config.yaml
num_hidden_layers: 11
n_experts: 40
router_noise: 0.1
optimizer: "soap_variant"
learning_rate: 0.00895
beta2: 0.98
max_steps: 4655
Below are experts of layer 7 (counted from 0) of a mixture-of-experts language model. Rows are named router (the router's row for the expert), down (a neuron's output weights, with its number) and show model dimensions 0-127. Each number is 500 + 50 x the weight over its row's rms, rounded and kept within 0 to 999. Numbers have three digits each.
After each expert's rows: a language model's description of what the expert responds to. This comes from a sample of Wikipedia text that the model never trained on.

# expert 16
router:481547497441513533525542493537555559572560509511591438503489469487524454485474495432405503440414454549470480498459541446454605556481541584488504498450523557467506472505418525496536445548535474500504342418638504555540525472470527461504547475424459454500467583607555557554516463418622576454493485506503544471423497404511502541445468452477460417475559496505449461474502527447557453443464
down0:527521526438472483585489511444513472465473485457515476405473429464421515538527453440559380512517591540590444543522590453501418447434523503488551473478553497509576448526504552576495480405545579523420484461453495469558427473488524490493597483474562550494394486557565545471453510519522511579524421506488483546542593493546509528517591530562515471494448435398475409484453519521447583576427
down1:479538508429494552516501450497561535481529550465501522490452570542432587486401455538435432422479514498460560445455401596440526510433614561489550574489435519479546487471554484551488503508537443501493533543415639474468518567595505623566479523499425504516458581549499517460467496527480543421537516528432492505466567486557547396550549570444501403551548549514463512474461454525529485561516
down2:567455458531620498458526495540486493428464519494402539569569579501464493484408571475484531492474460516487495510524405577483459422486557477473627493416487476499461516499559569472491536589463425564455530542427550433426645533510459534523575503522454501528517540465543492472540573520514562528507537524449496499411542492504387521525540506476452489507384530394548571481527445513427501557459
down3:534484427516537498480578476583442505575524581584512489463523599471454469508472444464476541560439551490538549420568513477419461529540465501547503460461516554465544527480600481595513471521458517581600554520502539555526475528526473491530525432539520568460553480553518466476589489471502624562522509542486475400569487563545500624502476575539519480470483547437579565449627468557428470458447
Description: Phrasal verbs and particles. Common action verbs and particles in plot or event narration, such as ends up, teams up, took, made, take over.

# expert 15
router:493467467398481447462530476504500518536588497423576468464513522577498402540497481484436476432444470431401469469490499463506535523428508524565501449480488579526487403494515521478521464483480447370435523480565503482546551459514487452493575566509344458510442541499500605523611500494579557529504484502483537444437471521457502639531519486378475521423519544495463481483441499485520384453516
down0:601652515470547486459482505509596520510483528481492491477467498556570497482426484485462567532494600399497559351509506566463541413503467595477536521514509590572466527493610543498513488572503445453425457518427481465476510531523517549468480465509470544446512498411531485546626502514577475524504483585602417470511527484588512475458447524519508480530516445495590470465524482589470445520541
down1:489587508482494565581469517499499541474458516559521525452406450475570437447578491494536533575589621398506566492521479522480464476529477544462525594566390483529603553515475463505541633467609433496554479476488481445447541445549426493461527427451504617555541494558516461461461441510455468468533560469549535524556487555469511537428516475579517494492474488459459554524486537559443510529601
down2:382552445556490455474459492485501476504565492418481495489508483453476425510547461472542448472532419520547516559601428479424523495489506489552426487475522502594540484486497510365449516542444545478485450570501560581494438402477545459449482464403556529551480514546465480591461502574474420442501391574575439613467439432451481492468509534521531481446580477509461514532533474469458539455381
down3:477485475425535396412508484500472440479462479513554438588439446536529474459531502484443543416512460480564511652475525448534582501551495525530549512528465384495538549393469472431505608528425494516420473503506513463513444503515526571509569442413541551462517482465561493517501515493411516528459441496514398495537451527527486551511538530507378419422577541528529481523584585487557428474469
Description: Non-Latin byte pieces. Byte fragments of non-Latin scripts (Korean, Thai, Arabic, Hebrew, Japanese), arrows and symbols, and odd pieces of foreign names in tables.

# expert 31
router:479471456396462400455571514553495515550601465429536465436498512464487445524544365482484513382424467443510398478456425468500625526501457508556527428532465503523514403460421553490507491430495465497426489511561490486550560492515532501496498520406417507513470547568527579535517487438570507539559480474477540483444395492524447562452443412451491463467532563506467556523450517519468426429465
down0:447549499440489450479382475508496545441523396551445538570427494488566537505481497571461458548561479446570435476498499501470507537557552516550602590594351540488598416508491521515476479512514444537468479401544449452542499452477476517497517526429595423464547558458585433524444531409563471533471588515479506554483548505544503533484516487490482565449532551522509581591479510516470573494564
down1:541470487514531521398473530532515569436523607471529420566481533431453557404430432507432463496582497471558571502530490486530545457510467439491516556454471503392430516497451470523561587555474453425495491554518498494542417642593469550480447478534475525562513539471510466523490477617438536554415490471432480490485547530534457533450508476455514470483449507420514505396484500619440470422549
down2:453451536481450539534399501401433483493514471588467495465518530498437463496571480411482466549515556525546409474502552384446505526444515521476445572585542507519480584500435459487545454431485509438551558634584561466496548443484516463494508506567500500503516599481593505557472473440357480484470568518529470536446563474539511494488593505587481539493446501579435540554442529451567475522550
down3:482536582558581478521499506474544478526419506526469533589394463583565557484567506515438459463538397519498576613501542492532495486493460552477494514570446490451558517459505484535509496472508576498521523517426553577448502578556469582481499508493442487517573449563448551491487518518477658470488522546438583489522435469479516424387374461473497511581499511456600483456597448508497528492444
Description: Mid-word stem pieces. Inner pieces of longer common words before suffixes, such as afor-ement-ioned, lik-ew-ise, attit-ud-es, extracur-ric-ular.

# expert 10
router:486494474374483419504535430562512534526538451425624426471482498517481467493563493442483464468403463561490391508525502463469616479497449597503467485468551528500489504604457495431459511470496494453478417522575479505517506482498489467546542486433346544516459577636562602579532494495513529510502531504510445459431432457459467537481517424503489452424506499571456518502481549534516415450459
down0:454416532541464480517447540531421451443454459521558467459453531450519588453459577477586532498577481524462451550540559564497395427481432423480464472502553527423460499492552451473413525443470454525397395521449485473521519405564543488482492454529481465592506452430506438504487578475514603539470476418513486507531479513424474519405522393521543575505515468431572511596550530493495534505424
down1:548498439575581505529565558487563476443434476477403412526452505558567534457378531565429446494496425525550476499522543379511444457544525548534571449454485510563508471568486625400479625483406490538472518450489494420540482524526480478514559527564550448527482494548487480544505484473475501516441494441479498590532580493472512573467476561516484474540583457435485494582475539544523526600446
down2:471426462466492519535551419512467433490414488499557436515461489501535451456533517506496517541508488559579509482479573462405512445443535392412388413537543435509543454571493486419570480556513505472448478431532401506483606429444460500465501551413469546537509488487499471480515428510582501524463492490448514377452498536473447438362472520469573498485563559518423440533535596533535461456495
down3:535443537546629473600472426569418529595505446496478464506509542507453498549546469471474516479565546483495565429472479505561505567506522535556418485553382408417510424505447455467425465499477481530541515444567482537466531518504570535431509488393591502459517533494463589496482543482482414504504508406565431524584401590602494535494495441499542466475516566552575527486477531481556459514521
Description: Word stems after determiners. Opening pieces or whole nouns and adjectives after articles in prose, often stems awaiting suffixes, such as eas-ily, heav-ier, compet-e, range.

# expert 20
router:442487442444525504483496416457577554531545471410586467467444543508503420559465452512456417453460538508425444557492470449512591542446515617560422481520515546514495500480465532430486387459478470438424422470509399487560530519532504450508562467479421429535493580545482560509549432503599537457547501550476558506455461484516524580518513492429430454365469510549440515507431484505479450422506
down0:532396468471545522565517464439479538530499516491460439482568502501464529467621567506533519537422430482490487425481490405478525487583479513428472462526581397502532463487498547507496522454500429524487463519456448450476472475410431571488447553471450525539373461411489555486391516528449507552460583552538543491610549459493510534509491367550591482425473481520512516497390507457491475449594
down1:503545581422530505457558618565489453519512513462553460463562492382553538558439471556533480564477575552470501420485533485558498557522561490524579575485428427460436449564525537448506535460456534474484580509471464549509499636545531513547589410468548456530516506491501403534527518557553487529457430461535491507510573493459584617530532475508534524556568420518482457509550457434495485456396
down2:527502567525506510452463470646534456583527546493560456425507553496450467620512513529525492458444471513534444550535503496558542468524449437514449554466514448552440640536341503571519506479585529485483459455467413543490520479501509480449533454507480490520472609453490545455457567509457552466475560485447475451515531487440494480618403442596437390543532470515486560456470480520542502452522
down3:508474460421412472456445544486486497445467549431540529386447506567498475495490371386465434467547472422521445502456449406527543437491496542519540445452490505424434587543527459517485467488486542550577494470540520496428543446418522568605493585387490556558518629532545482545468495586515466510511510505475530547515585508446493567557572564443483513520571489464477476513502512457551518473430
Description: List-item line breaks. Line breaks ending bulleted list items or table header rows, plus coordinate symbols and ISBN-like tokens, as in Kornaka, Tzara, Lepidoptera.

# expert 22
router:463511436449515504473469439471528565516493471486600497389488566489499409517435467493494460451427514494486470496515451442473550541470508621546498460471443549518504436529524490404519435446485433451509398485531453502571525508512543494504603574426436434490489614578519590595559484493551586517486515515463510490456421526494530598501499387503433421457535560487481513558547591445524467503418
down0:439543523498524513458493537460513457514534428445504606569514468477500491548410576489607530507453481475431404437448493640506575562493501521602526485597521471508482526456382480508575457499571567530553470515584483490557483582499526425509512514463433509473518430475592556471457421554488507435580481411482420520497538477462516521457593446536551395465486558500452501473540422494504477510485
down1:385603485512479420501469519541549544557484505382477465572537536548505506403424477458466501517548408451527438498538548533480537484473478423484470485569465402585552547541513475558553541522505445485540475529528499492487429480428557439465540583453439517567496538438474503529571514432568427545562441489521564528495538483485516557604499439526412462525508570483472427429512459552582531378538
down2:384538494546514518544529482479543509426534524510425514484464587537564485514416504554487555495502454474486646517620536512519546504454526462473517415397461519561447543468512584465451484462479583484553507487506485500523499543548549478486483509558534471548494499403519547626499458508522431665460486476470549444579444452496444429579474522524466529578436553502515500449505477562481574412433
down3:469435510497525484513564508428457559508438548508503560476516500494426500489501513523504548475370551562498453444441456518491524434459548535570484499469471548530590471530567416517551427462544464473529540491429482431436489558435531543551553578496437504522552499537468428454514452605440501522569508445548524437535590518435534409551485590571420554556354556525453552591539499478493561548445
Description: Section headings and media nouns. Wiki heading markers like === after Television or Credits, and head nouns such as film, album, series, Award, stage.

# expert 27
router:481466482371518490449462519534495495573598471471618429427417580563491417497492470497441449457471478447441435534451463422504576552473516591524411511519478538502517431480501528496571476551537529509468452452528500475523494458493546479555496532402438521520528570617515612538577450435557545493495465439480570460444397510460449546441500460461448432430479463519406503518541517509483425528521
down0:405565447559554471477614509402395558552509502515535530486529514466495532421549541531616405471495607413492550458469444473420479519513549478441504508482509575499522442543454402549474484535518534495461586505488515438513439537464543540508450529482498573428460510583471505441488511553555467442546559466629559529511500510408444507510527560533454566485557519538509504422406520498447532423537
down1:486376487538493547500545519535470483463508592459444586480569496418491561461475509476493480445481528518512468407558521551500425559458510481468519546511505627465497534521525433462516486523489562575498493530489521452495598505487557543479521506563459444408513552430589443418417495481462429429445542515499554500469503492428426425562596447497501585617457548484555526490443616450572571458492
down2:450562399508529511545467472434518497453493541443445462541528465488548481484527497449459514530512416506526583453610537552552561453566479503460369507472464533591451468486500431452449460582477460550464506462562443462501498452460530522503439547495542413398593534501493530455570545559578499603456536488438468591500515455486426520513544488542497553481414571506553466504569349519571537473471
down3:547425449519442450465510545498538454475529414447517553576511403575471520481512496461494523461485531450486486466399495502479529530441519469478580524471471575570492542558459453550606536515560518474492470639503498403512466434450467524419580496532516572431483539579467395529577505496519465567511433436569552412463493504443535447448544545469597447412449379545539484508548495528542474493467
Description: Mid-name syllable pieces. Vowel-consonant pieces inside proper names and rare words, such as ast in Chastain, omm, enn, amp, oll.

# expert 0
router:489526483378453431493553506493442524513555435409597496406496535541468415582493499454479475449468499511476436569497533479486568517541461563546430388535456556492505476515461510440486469538552535492403496516573489486544498469525491476486540515377485489542531659555465577544535493470559510517471503505511489420499464455482526590463468419367490485529535489530383529525528526557475376511486
down0:520584450419488487517507608507457518496499463577541603470501453541581418458480548446522611513476485533458481543572485525531419518541411438523425453508443498533506519560453506464478505474442454537525516421542515489435542522463498492536504508461520424391529540550525523513526423499609605433467452500533451454519394509508519511508445492424419530435596503475409581392489461505528500474597
down1:541410516467490482547472607480501484464449445566495574466544580486461545499488531481544499535459439592480478537568558542460488513558517471532480553553478429502513432472517485464559571470517543453588506415398418490486565527470463471501473496474532399561380564477548492470569425547581434510496437566495407541596441587546560419529504549535548447497511549582489575547457520467511497482414
down2:577551383567431472426579445556532491522491495486517458501410526474482458550517563524481554461486485446536594622487460507540480485546568469564448455482535432564614544426423456415575520515525534571506590500535431530414465480504452498491531473417544600496469408500507401466539469433543438480436482522425489552484455449488565537503538507512463506526552498493473457419521518522476537606497
down3:569505499442483479467505499556461451537557496525521515427521553490401609587532420470504489436413581456478528498548457551539429570507551529496546502481469492473358530502456430454509530488517543539602517548486542494534562485487517502476503537495494540408566493521489538543533594480540461431496527580546474492453547601454521514599488522582587423594493488403482406481575458552463581428484
Description: Mid-word syllable pieces. Middle pieces of common words split into fragments, often before a suffix, such as o-ft-en, A-part, je-op-ardized, M-ethod-ist.

# expert 25
router:381491493469495496515534461504506508609528420468586517393490480569554450519451478457481446444411510467430421549508513442424524521548421574460405505523493524495492449542490506383486479480481481485509376509525469484551552496484479440502595567395405535532468548539472605506587452486471500522518465529501534469403416498411469569526507401461461435489493572494475588495493508493516458459519
down0:550555486531465463470595513597480448449519429557523534504505548539483504499537542446531516488397531527529530453524527510518480436583482518584494441500466480467374452421553491538482488516475528541533482424568403556560519372476509481572499532447523332482526386539513475522618449507568520514508441497492501552423438580509433537513461449449484535511508518516438470512499513560565383465482
down1:474571506522483489461414576476561465458536515629519455477451453508388511453589461519559555500548424539570424436551522490577536504459448466429508501558526489513473484532515425615434476504524514455467542498506400437502473398514522486541490505490603467471423578437539502579557557565513498547517512517564441517474637459463586540473528471436471602558503410506552532496464523497479514493496
down2:551490509474570546510480549468518569530537456446499503574487574524499555431502552475464492511522451516523473480448584419560521522468540364512419489504497516417523554489530432561537440498590512427551428529484517460482392528553522595478553571459499530538484575478452476498523417450463583577383509481489529485584545561494511450480517413469405434616410545528550524459521504471559465502585
down3:566560393534468499570452537454519512469526519446474465496458470586489479498500441561485506496466467428478504442505510522549441512521528450622500501510520570511515483517503425549496557483568463511509441564597370533470487565548596382515514529469405508496488442472566598490544442451511456446562453421584609551500481389464502469512513479521457529393549580517397495458521489463477475515569
Description: Music title word starts. Capitalized first pieces of words in song titles, album reviews, band lineups and genres, e.g. Pl-ays, syn-th, ac-oustic, NME.

# expert 35
router:542448493421538495424465456575549507579506476471532371469456519534441505599518434503434423403499487419473442503450544446510576541483466560537494459434491525533514402508411501479551440532545457457408448505582498487535527492514570477518580483503457461484530601570492558557507477443581560492525498536435492398483407443493524544416476498471518425468580542469431512560507540430537477435459
down0:459514518492513476539446460519478461563521558478490589529440522502504510522528462568583508537474519461404589521492502490440488584506512513463539550484556487446429455496397538551514454440425540591487569528524539548523533457547521373419450593565485456481498546549645407526455425469491484520485487481493487631432470518490553504467501403468541541358486562559534490549502514454471542573537
down1:486553553497494489461571595486539443472561432564491444524551561470460429513435450473527573507550460440460415610485454472521522461549449471537445425513423572521462547447522496485532494519492469524585493514508452525573521517585495529459468492400474508494467450481411518490532576508393617489412573569492511468470446469457506438457514495312523511513403508560552442507446515511481481544463
down2:473467465478559482429513527599450530502508426472543522562490464582508574501601538509456521489475463485460582620546479463441449468464520468557469593477492487526531407518484562542555579528522560468499435463419466521533430541506540449513471510448488478524539590492485568520425462543485404448539516542434517511634447394461499469433578549537506505434466494574558446482477510367571457458493
down3:457448578500502390515384541515539550534528488439519551460439514483475453640542506479583476555459550438522492489378474528467374514489427474524501431462551521443491416550571511528415493409503563478451527461504517507544499407479417540454516492490460427450442488465453538479491403482474569428433520462452477367536566484511553466511557514499537423502460453488553525512522531545433474471476
Description: Past participles and -ed. Past-tense and participle forms after was or he, such as inducted, known, announced, used, appointed, Preceded.

# expert 33
router:487450442462526492492471483455530607604538485444581445495441544475521421566439447540453439436434518479406401488537543452493529591483547556532434458521519576505472438504443583475499450505487463414403376510531428501542503418541488475545551526512433471568420555548539551553565463463599539511490459478411530509495499469548446524523454517424468471425516512469400520533466519513555506440533
down0:549394603574600531558486484482519472576558498500457535472469524476532508492553467470587484552527581420532527540526562504515492528496548508548454428572535461598386567454488460458527447498476587562577510505466544532535513464469475588456415445416401478537513424551462470438501482532591548521420474474608553503427492567494468538508535458529479449485539453583452482512478522435421555538498
down1:492409472538366423500592500513549490454522534540558499474417455516564480545557520462540527489523491504471475480522525544503438341474535549531466533485476425478566530502555452535469467525509559574517539507386424518449561499468542446561570469396421517459471458535437559532519404506469494478410514445530532475551475494469570558544472603514552596469464468549464488545533555590527414507550
down2:481387386482590439500468484540373431553523488481512490495420429493518497485485467542540501492387478504514499499617539491436453481430464499453494523435493481458571395474568466507429598500496445472447553459464493421563458524480511525484458552499461459408537624459506526543504535540480529589506442530503401393421508485466452537453451476491492460457494497474490476475562511540447483468372
down3:547546523546527366526404539597491514554498541567566432515558496502505548419506441597483514455520430453566602498618508495568624510582474499548538501552501537466545479481522575520461421437533470516503560490488461462492463560521482470471484547439533475502523424488453546598452593554567463470461550526534522597439444504492507457394545506515449435534590483551506546545498549514530503449521
Description: Structural separators. Pipes, hyphens, semicolons, equals signs and indented line breaks that structure tables, lists and match reports, e.g. scorer lines, conversions.

# expert 17
router:487501423452501473437563427477571600563518538436536362416433595533491448529482496503452487446496515513437433542507491477496532565441421523511510458498509625496454408533461543449533404402504501484430454557539418495517544468529541464503513523463408501557505552622525550527531464474537511468503504568438566406419459473513434602473473479492512459472597511476478465549434520516544463504501
down0:411503592462540538386517474486572453507595481474461484566454442509509473544545617551506470446440505518606522446485465492502499569509414507484459462458435475452528527510597504498606485493541434501507540522550485423515444519504519499447459508593488603564364607454521522525537530535533466506470506491567462440564514416558448512544558523475555524500561477463536530514493607561454569474419
down1:474539495544496483523522463543514402406457510576519434428497455452408383480533395494408480478544522454492471555547554578503496490459488563433518417547562511510508558527554411430593389500504581430542521541534444521486567473514504488417543463454551500443508541509484523514440537526508493605548544489587515428508496492427491481503550490496591529530447552520500609506358526516537480539481
down2:542535451446483441538520484538566442557527463443491507456428571562485514491506521605524534458430512486469572572440490554546476450551454469515422478526456462511576397547569527502485446499477463470559549488529567445491501503475413491448486505491512455473477541461427478484570450477480525515490538508379531457505460426391612498497499509624453523557582458520503584599462644438503510474403
down3:493514495501536505460447529416473551471424470521499564515463443540632497466460413523478512455489549463503453481521568478478495465592477548451504515517421501505441544565437465485497459442439420480526519446563479403477393443344594504466441473494555482468450528368541523506533474526564441513485495446463473571385529428458585457503499499546570418512504555457490511448454499456500406509565
Description: Table cell separators. Pipe characters dividing table cells, especially election tables (Candidate, Votes) and succession boxes, plus table header words like Role, Producer.

# expert 21
router:512469440473486493440495494485467548540535462513581471456502512540487471565414467459435459406475467474447474512460441417486517546499502543573402450439516519451491439477464513413488385468497483399499426530541453489640467452536530475530620530435457475593442581537501633605489478477445561490519492458464548486468441416420527559498500433451516445455566537458400513478522517493470479512510
down0:496549509527491543516539490480551478464547516473592369501567584530455486607516474597535605480469518535503503526522450534487593433452568528509468463498501452554561414421456515493481447478494469505475547517620349484485428489567544407463560562441551477531473544486546406539484483472486436467419436517446609479456506480433549505447596515530527502507538445569458468437475500498490505529441
down1:471443534387497483500469512486544452425423453498522518512531615527449560461497466564491530501477541557513547450520567454511433453384523447519520524490457398435588423451568538446459526509584580498563502477522476545432446381532528465494579418532539511428556523442514503472586482505525416563556614547460450570476468494477556480517477496533570463492467460432554467449559561485507543453572
down2:519490490549523511520525502583516538480444506487486405458546456560560492564435450608610530468476436510499522505570410503504547475516475501467472555459531528535632473546469578560419524453512538580565500452439501550465461517519446475536493563510476431529475588542528477535484538577511542541467380546580576481476532573543536490492484413426455462471558432552378567445439494405489513467435
down3:497533455470483493539461508515590504455529546598510505501524424515507537485471492596507453523514521540534478422354436480446417447613417477559499503437550481477483452577506519520446459550470517497458573501520508637581438530439499492505549525565568481493470553548531455493429499516488406493397532555489469464507534618575558445491490601565424449497430507503496564526544548470426521527424
Description: Nationality and organization words. Words like World, American, United, National, British inside names of competitions, leagues, wars and countries, e.g. FIFA World Cup, World War.

# expert 8
router:456461449438486472464530505531496526539508423403542417478459551477487474526477452493465474417428473451434357508478474429446544608500504544554430485529465538525522429431422595450509425530501488481481472448585517540531544510516475414527547519415469459540472544614459558543553470486468582469515524503421509367456494504518483564478482497435486360473588531497448543571457493508512449513543
down0:507481447570517571536422490556568551428479516514474532434417519457444484485428455518511431483560467468545498511488490469478438565448470485506508436501482512511521445481579548435462481516587601489468517521477481501557535513535474630488419471561637497536509511469482534555493509451459588563433540445523430397417410519587521557435525492542534550584536499459473465535537426518472555476349
down1:490605443471512559531597509557516441421486516433519486524523536508441467473477510537545499375597458494446474511484529442497476515560511512530476582511484530531498592538426481509540522558609522486460398562424524502584522401494471525480427467412409485471542449580481573467459406523371472525514471515528538500532515458584460529578495431560452496542491516473574523526555516449432436508586
down2:570515560491502480429480490525517504539505580446626459521614597508479518456558537462428552476497545503497485514459572458457558486450550492468464487515508484531519541439458466521510449476583534557502513520524463482471537527466443496379525524494461491495378533463578512542564425491505577604452456494592633559435490517385561539388454495401518493533521573565468502547474521472493519510411
down3:439472509512414504524533453541529531492538578489424539544458496505509503547470495452460492413557564495500546538441529525477557525471495527508449436509501423541492504513546433479590468499543528496642527339594546537519495525511373560504528566509438515503433466469473477544506481467594475550457452577510525517428507561458605480522523396525480408585486495535467523615463531528413560428457
Description: Personal name endings. Final pieces of personal names and surnames in lists and tables, such as Wald-en, Will-is, Step-hen, Hel-m-ut.

# expert 14
router:460520396453536468548525457476534540496550457437484510525453521507464459444484451496440476437381451494457427478509561429481635524490497501600456462422444604480478435517458557474597431470502499479475369468575466539497544534521470471470575503463385463540514523537545595563502464475555496506495511521505540376451510504485541603460537481491493451457569496475407481451489520483483403420490
down0:473426469459493519545568437604509477585502551494565504486499562604596503533396430534418508520453521464500452565496426464472524459554537461439510531407566533430506477466556443500535433501458426560493558447513502439489545595538529486513519414493436491482399548544444570519504464452447648428520438555608584498481529571495518535524462538481453502511546529526483521439481527532534424517474
down1:524558494498516396507465488483427494546545418427421499549537552456497495532493431533468555471477448452560545427582582440544492374424470494502533479503494441644440498490459474530412444508516512523505503468423448511423447452503549479492571477577529422542480521531539533553489511483508490460535364506517522522584565519504526449478531448513491544558450514502466531561583528402458551574632
down2:538499544435441473569540514576545507456476410511500567477504487479522445528478579455542538537467479507559474515475458391566463535427468494432513571475487505468474512504560515488481492441430494518491483431567501473477496416471444462498504496523591450595366482486462548570566523453532623586539435562613529532516584510481345537478536522481476461518516463373475450479453474473501420438458
down3:425484561517415596505501584385452459465547461558514460501571480543465513503502455463488559498527548537462397487487559477513589531537614500485466419572480546468507443478581475526382490466476549476607454498593502463541543599487512437491561510505488504542522589580472565511376518435462523501535403447512453435570486462532489499455497550465455510474424486451483479545480611520539513530512
Description: Infinitive to and modals. Function words after verbs or adjectives that start a verb phrase or complement, mostly to (trying to, struggled to), plus would, could, by, for.

# expert 37
router:479475443390472445483459485500563500544557463517599423462463510484518443528416428450471454383492471497481485500462427481457584509469501605609460396434463581521462427540406474425499454495463492461524469545514447559579492507520515439499508516417372499541524600553558508606499485474501554476515460525499502477453388464500544552537456425491460444457564451491430522510496493500511445554525
down0:525490492496523569513559411361453486512548414500455540578539483517614505577503413525497493513560419423607532526470486495494459533557491511496556486442530483428593469476485579538463551522461475367562485499421522528459533514600526571539511504542529554469535460475489440559426473487450373496509516562471480428529434458527489485516471539522495547442511550525574535521462525504388608531527
down1:472535461487449502598464454425484435465485455419529538537403571461514556486532505515619525548453454520455433552479587466443510476437500532409460468490520463503562423599496518508502535509465458474496523417463488438439513459581487561574475488546579436524585576511606593462523506526558493466468593445453465525496428519501474544493522502477538518465513569381451453404473451452432548424525
down2:559534490509511513488491442545521405564500463599572528571528506488499453475501513584499535537445461431423560461457527451514552481526500572535502555488641494464474541494536438570525492442440536589504527505423528558539464540509532528483459475562456411528598575430494503519534526443423581413463554498602564441524507508581456620486479461491553582542478410555459574472463511548445526513439
down3:552501452529508519556514527447484442500482583536513519542550443403503518609569534474473536441476470615580516540489507490500531534506506476515429446487559441429416437523520463541456516519431630464551598439544508525498527501559545543511587428463536489542473443462429503566474492460492423572428511459458554496584484492497514432507494479556580627509367560497539495586460468422530509559477
Description: Nouns for people, groups. Common nouns for people, family and institutions after the, a, his, e.g. family, government, son, population, census, council.

# expert 4
router:449523410476528463527575447468521588555572441493521465486475506490557458511530497498473465387467483458485491482474502439527572542485552511533483461548451590531505449476559507449532394449452447451422455484553495508579614523587539498503600556503400479571440601538529520486619424500596524483582471493526541476466471442540528545472515478443440382486482505507378494532507512471463422492455
down0:459551433558463438504521459480504507486474521480497516423483421510454573456495570560626494630565511559507484489490504594470404602480484422531501444532469474492437634460497494562502524530577499549562487492493433503511476429491590559528554502511441540489561492569505540477494528439466396495574512542486435523503535435443595489574527578428493432529580445514493526572553431500503528549571
down1:531438455460472520423426490454551562593519523552507567411464469477624563447527546531549498569385533502490464478463540593566469556528566534515462530497492364515502587492520535461533475412525526484500564547470531518546459416585431493592533550511527519579501579475440522501452589529365579536499457524533491435540517445463487523481520458479470503439552485451475450472513557447436453490466
down2:514502660514494526525480510457409506411522400504540491466552469461538484460497432510518446519552505493421511453518522494454562477502562529406473456439493498552478547509531420480466520500480616462531444526505508552530563522485504444421504570505504396508514495447500527471529501583537415475458454505557486476483553529562522510402528533325381499497546596396489523467401467518437484525551
down3:460541528537612520512535488551429441492567500438457431471470533481473540592488456549561585469343497576464515536474429409460488534484570495448542512465541530550491585476572524529488472495534482421430499503473438559456552463546476462471542484573472428484490443566519518479482537518379519525470438572502548494412445514510509493385458459467492371417505506465454446438410466530479517432508
Description: Section-break newlines. Line breaks around Wikipedia section headings and paragraph ends, as in ==Roster== followed by newline, or a blank line before a new heading.

# expert 32
router:508445486416485531534515521496511495571553516454642421466413527547454486540454474431515515394449492532475459479488528424521564539492510564524401454442466643505471479516421551482479418545522474478480430477551459456564527495521505506588593482416465446598511577582512565575524495452521526472531512504507518459376463420428502549462501497424506453510541499563399554484516538442473479536506
down0:427581451474489487548507404497502595421455407629480459484519568513534425545528560446458578453435519486488449460451472550617522444529459503484458477555480486582553546512424481529514570418536449553490466545435427493494555469496520453573524511465506445445514468558527616539503514396436466453512500503516585526546518439485506618483540543423521510598566486474449526506515466479470546532435
down1:527552519506579440461556438486434517519537512479532467587449416499495407479518582533582548487403418443452481506505431439497556394585510479503504501507504515587512575501493395586533549532549484585477506511474484617509495542420475515531528464449439467529518447549476490510565430550490526449508541440442465456529493557582481575511345481494519581460531546495509545527528567596427482500470
down2:513456586586528531424495515448420539458422451528496577608474448536494503530561510461499501440546443490477530445437525517523496468457454457477425496493473449605542447474484424576405549484456524489476484412586493420443456506418510519509479524445513464518489567455504506464459483451463579401480499573427518534556410400444590440526454560449518599456519507431525496530481502513380512569486
down3:591407555396502559590456598478484455486572511498529486455463514514493610452467570468553500536597512472452487524492558467493525524540523562487494481526588453526542396549478527477459547565505493490502495530478438385518511538545522540468577428481528387473501442510575522441482472551559497437607544486532508568466540528573491554463502537487508527507481522422571441634529511613556447468469
Description: Compass and place words. Direction words and place-name parts in geography, such as north, east, Middle Eocene, north-eastern, Fort, Mount, New York.

# expert 38
router:528460497443503451518506534501512536479512461406524461503486590491461462539453405485458490484469466495467377524553437458481560540484533569562417451547529531474445447522526617431573437476544406483444441530557426526539540489559499430432539551452460418530499585611463600582576421490517573533493500492461585440458478491476513623481509458415492463443512548543451527481487470472487467493425
down0:536554545609472519436477495570532481517464558445511506441620574497555625479529530604536499384455551519445513497437537470538582536447438590435481526490524474459403524530485536519462546527455468480393571496525509545543514547545467402547494484558542593506572494412500518503543435503521582459485437500468475552394494516530434506407516511506485517523526525430478471548490513562530492554603
down1:580530527487545460411464579496505446510572514482488529495486557542499518481463450478435482512477419515411570499523524455614547494543535567543450474511419621509470523430495465389512534455447506499452468507411474610447475474494534556489529534550547543487313469469432511482540453499471399482521536559455506502577435584508450458542567422484549464564477568498500500547554464489580537551513
down2:382542553538569444499451582544494495464535492487545537547520533557549547584562489447465527455511448522522492567403494534509584491634432447479483538537563497462495412470458525564531349520536503500491443543493519507509539596451573578495483402473529409465494434433504494510539504446507568454472542502461535429479423464482444527553513468495562619396513494515570524510566465518477466453547
down3:524573509517500447564431471479474384452458479453538510498446427510557514530480518528445482497486390490478544548545583494537467467447455480495471540485440625450576529450513508520490506575404644502407431509482470422495465522445575542501448530566496459411519526539562449509492466486470439610540479525497518500505416466412445531398526517545454493478503501497451526493510615498642522501545
Description: Taxonomic and foreign word endings. Final pieces of Latin species names and foreign surnames, such as -idae, -ensis, -atus, gastrop-od, viriditinct-a, Carlet-ti.

# expert 30
router:456475429490448440490507425501490512526530452464548441473476480512536447520461397467460514418463506488514472545517516435498501540530508628553454396484468576549449444503438544476475385455527520414481485522541449525595519418583524467544587524442496477562492511553572586612536465460572532430531468469499538474426457518506482515395498433504541391473569520552394461555511479470548433469549
down0:431518490460534444432474415534505438535554452524455593486538386513426533467583535489605512569468495443417536423480503551478516486590519529487487502520606507514507462572560538491531584541510576587478428549521529461481526546472476524481494470482544372503476479416467528593533552504515641564535542518535497480480585468518585588457510448519505490505576499526523453471442459544598468451460
down1:563508534556452480440524495413503457385448448498534489502477519424507393433482492468555497518513413492530551539464449523437461549594533521451565556506474558485487496456447555460442473523481413562531562518525464584520427496547446506455414478583464428553444463464471471494459432437406622492469533467515463440526424510523521526470460488538564617436569522486436554408450523433505541581472
down2:563436438521534544578497493463544578534612552474473481481526447491492450433537498434549463534509457457528507394507543450535533528456572497451576547532493620543410510484451488540495459486553571541519528535585472472470611456566463439514589512535587508495442524489452409573535501511537456518540485432447496477411511494473541494525546501488439569561497443522546485564466371360521560522456
down3:535475458504471448455524587548569558485575499499533547452469514525469512514564502482470545522499551547477529585531518534505492548470460479495517479545488429645372447510569550517570389433459548484452531479402535488543488566466589465491511499453464419558558606397387531588549551571488499557502445521501491540492469508505512432391443515407532525411507491458468526524552486497509596477525
Description: The definite article. The word the or The after prepositions or at sentence start, as in of the war, in the National Heritage List.